Experts of a small language model.
Size: width 96, vocabulary 4096, 7.13M parameters.
Below are experts of layer 9 (counted from 0) of a mixture-of-experts language model. Rows are named router (the router's row for the expert) and show model dimensions 0-95. Each number is 200 + 30 x the weight over its row's rms, rounded and kept within 0 to 999.
After each expert's rows: a language model's description of what the expert responds to. This comes from a sample of Wikipedia text that the model never trained on.

# expert 5
router,183,175,210,201,160,229,235,231,188,166,189,201,169,236,235,161,147,143,224,155,206,196,221,210,203,195,159,218,170,201,162,197,244,224,171,211,204,215,185,151,209,175,224,250,191,190,159,183,220,247,212,168,153,201,184,254,207,248,220,225,170,210,246,181,142,137,144,191,210,219,203,213,212,235,165,211,192,276,180,170,184,174,248,232,216,153,197,208,237,204,221,229,208,179,172,180
Articles, possessives and quantifiers opening a noun phrase after prepositions or verbs, such as the, a, his, their, several, 's.

# expert 19
router,161,162,250,208,195,227,198,216,219,168,196,216,188,214,226,153,185,186,220,165,207,156,225,253,229,150,178,206,158,187,185,182,221,220,161,252,184,231,166,199,215,178,224,204,198,169,211,197,230,251,221,176,195,190,171,202,221,222,261,242,181,217,239,154,194,168,194,164,256,236,181,180,216,224,144,195,188,206,130,179,177,161,203,205,236,174,211,261,219,157,229,243,217,177,169,141
Pipes, punctuation and prepositions right before person names, plus common first names, in election tables and lists, e.g. William, John, Sir.

# expert 14
router,158,188,208,227,157,251,223,257,204,146,202,221,181,218,199,147,172,185,225,192,223,159,231,218,254,174,184,235,166,196,188,197,218,195,207,198,178,213,197,198,217,208,225,239,192,163,184,160,246,220,223,159,165,229,182,201,188,230,258,225,171,223,189,155,195,198,148,176,244,201,169,140,254,217,177,211,178,236,135,178,183,171,218,215,243,132,213,216,209,170,205,220,227,160,178,162
Last digit of years and numbers before a line break or table bar, plus infobox field words such as Died, Genus, north, °E.

# expert 28
router,198,173,230,190,190,200,231,242,240,174,186,229,145,226,197,198,156,146,216,173,235,131,254,234,234,160,184,222,190,192,177,186,256,236,159,202,174,220,181,159,211,176,195,226,193,160,195,196,247,198,212,162,196,181,200,246,211,218,241,210,190,206,189,176,180,184,169,195,232,217,147,172,183,245,162,189,196,211,180,165,156,194,247,232,208,166,238,188,224,138,218,260,209,180,146,171
Words in official organization and event names after the or of, e.g. National, Royal, Public, World War, Department of Public Health.

# expert 7
router,197,199,262,207,140,212,237,230,193,148,159,218,196,244,203,184,173,190,253,208,215,185,188,226,219,164,166,234,176,191,152,149,235,231,186,196,176,220,174,186,255,210,247,213,183,182,206,198,208,221,233,127,161,206,185,226,229,242,199,223,168,200,224,180,187,171,179,188,219,206,134,185,218,219,184,188,221,221,189,178,193,189,230,264,221,130,216,268,248,219,215,224,235,171,208,206
Digits and symbols within decimals, percentages, coordinates and table figures, plus words after percentages in census text, e.g. households were.

# expert 8
router,184,194,218,231,156,214,203,219,207,200,197,223,163,236,192,173,189,159,218,168,219,182,209,229,232,149,186,208,207,171,178,165,239,229,170,257,158,273,189,202,230,161,243,230,199,151,180,173,237,205,238,169,184,202,157,188,234,210,206,224,207,232,175,173,157,183,183,173,201,246,205,167,230,243,164,156,252,258,169,177,180,179,201,242,241,184,260,244,239,187,214,224,176,199,169,184
Opening quotes, parentheses and capital first pieces of quoted song titles, names or phrases, such as "C(rawling), Mc, I(ñupiaq), un, non.

# expert 4
router,178,175,253,202,157,271,251,265,197,193,196,223,186,232,201,168,147,151,188,192,202,213,212,216,228,172,159,240,177,184,201,185,211,226,206,200,192,225,193,193,236,204,252,222,162,179,193,202,228,210,229,192,159,246,176,207,219,220,210,214,169,267,233,186,200,166,198,173,232,191,196,156,253,237,184,171,194,221,156,183,191,176,234,275,231,142,211,215,204,184,211,223,241,177,147,169
Unit abbreviations and numbers inside parentheses in stats and dimensions, such as km, ft, kg, lb, and coordinates like °N.

# expert 9
router,172,184,213,210,129,210,244,246,227,169,191,221,151,233,228,179,186,167,204,150,218,175,232,238,228,188,187,237,212,167,184,182,209,245,166,231,187,264,175,191,229,204,246,230,171,182,171,197,217,207,213,165,160,194,199,226,190,244,210,231,196,210,245,159,169,180,182,200,209,239,145,169,256,201,183,177,220,244,154,166,168,182,232,258,206,191,210,206,239,176,222,219,224,147,152,184
Individual digits and spaces starting numbers, especially years, dates and measurements, such as 1 in 1998, 2 in 2002, 100 km.

# expert 25
router,166,166,207,185,136,205,230,213,225,172,150,236,165,249,203,190,193,179,223,193,213,171,235,258,215,171,177,238,199,201,168,142,240,235,157,199,210,208,200,170,252,177,232,273,198,164,179,189,221,187,269,205,183,235,143,198,183,203,208,225,180,204,206,190,199,166,184,152,224,224,191,193,215,212,188,192,223,237,176,150,168,164,254,241,199,203,225,204,243,154,232,249,188,179,178,197
Lone opening letters of words, mostly S, M, H, O, R and lowercase s, at word starts in names and phrases, e.g. Own, Saddlers.

# expert 26
router,166,191,205,207,159,206,213,204,246,181,165,227,221,242,229,203,184,203,221,156,207,150,233,261,246,174,160,243,195,181,162,194,214,256,179,196,221,228,171,169,217,197,233,210,149,129,173,171,205,243,218,196,191,206,183,247,238,254,223,181,186,253,197,173,168,181,186,170,209,206,170,186,237,229,144,152,203,220,168,138,195,182,203,253,201,198,223,216,224,196,211,233,194,162,202,153
Leading digits of years and numbers, especially 1, plus name and taxonomy beginnings like St, Sc, Ge(ometridae), Jr, Mr.

# expert 17
router,162,143,242,199,201,230,205,231,202,184,189,227,182,231,253,134,156,180,228,162,223,187,211,218,214,136,177,208,151,160,192,182,209,212,175,211,168,224,187,164,227,170,240,238,178,200,154,167,220,256,210,190,176,201,150,230,198,225,244,230,174,219,233,147,171,173,175,186,212,243,156,193,213,251,207,187,184,222,164,166,164,189,223,213,218,155,231,208,208,170,226,228,195,157,173,153
Pipe separators between cells in tables of results, careers and discographies, especially after years or names, plus some the after commas.

# expert 24
router,163,179,237,199,156,206,248,234,221,188,187,241,199,235,208,210,196,174,189,210,207,208,240,233,207,193,192,245,171,157,207,171,242,212,146,211,168,228,178,182,207,196,203,213,169,178,176,197,205,231,234,183,184,234,184,216,205,232,241,209,177,239,175,164,153,163,193,116,210,264,167,154,291,247,185,180,177,242,179,191,183,197,230,204,218,168,232,221,219,223,267,231,187,185,187,182
First capital letter or syllable of East Asian and other foreign names, such as F in Feng, Ch in Chan, W in Wai.

# expert 18
router,171,202,217,202,180,224,200,229,206,154,196,192,190,223,199,151,187,168,220,180,224,170,239,256,245,178,151,227,173,159,152,157,252,207,171,207,153,251,164,178,215,206,230,212,178,151,171,187,235,220,227,142,179,209,186,247,193,205,221,257,154,215,190,169,188,160,181,176,229,240,185,147,239,234,165,221,200,241,151,199,169,163,228,224,223,161,209,223,221,203,214,218,191,166,177,169
Sentence subjects like he, she, it, who, and final pieces of personal names in plot summaries, such as Yoshiyuki, Jamuna.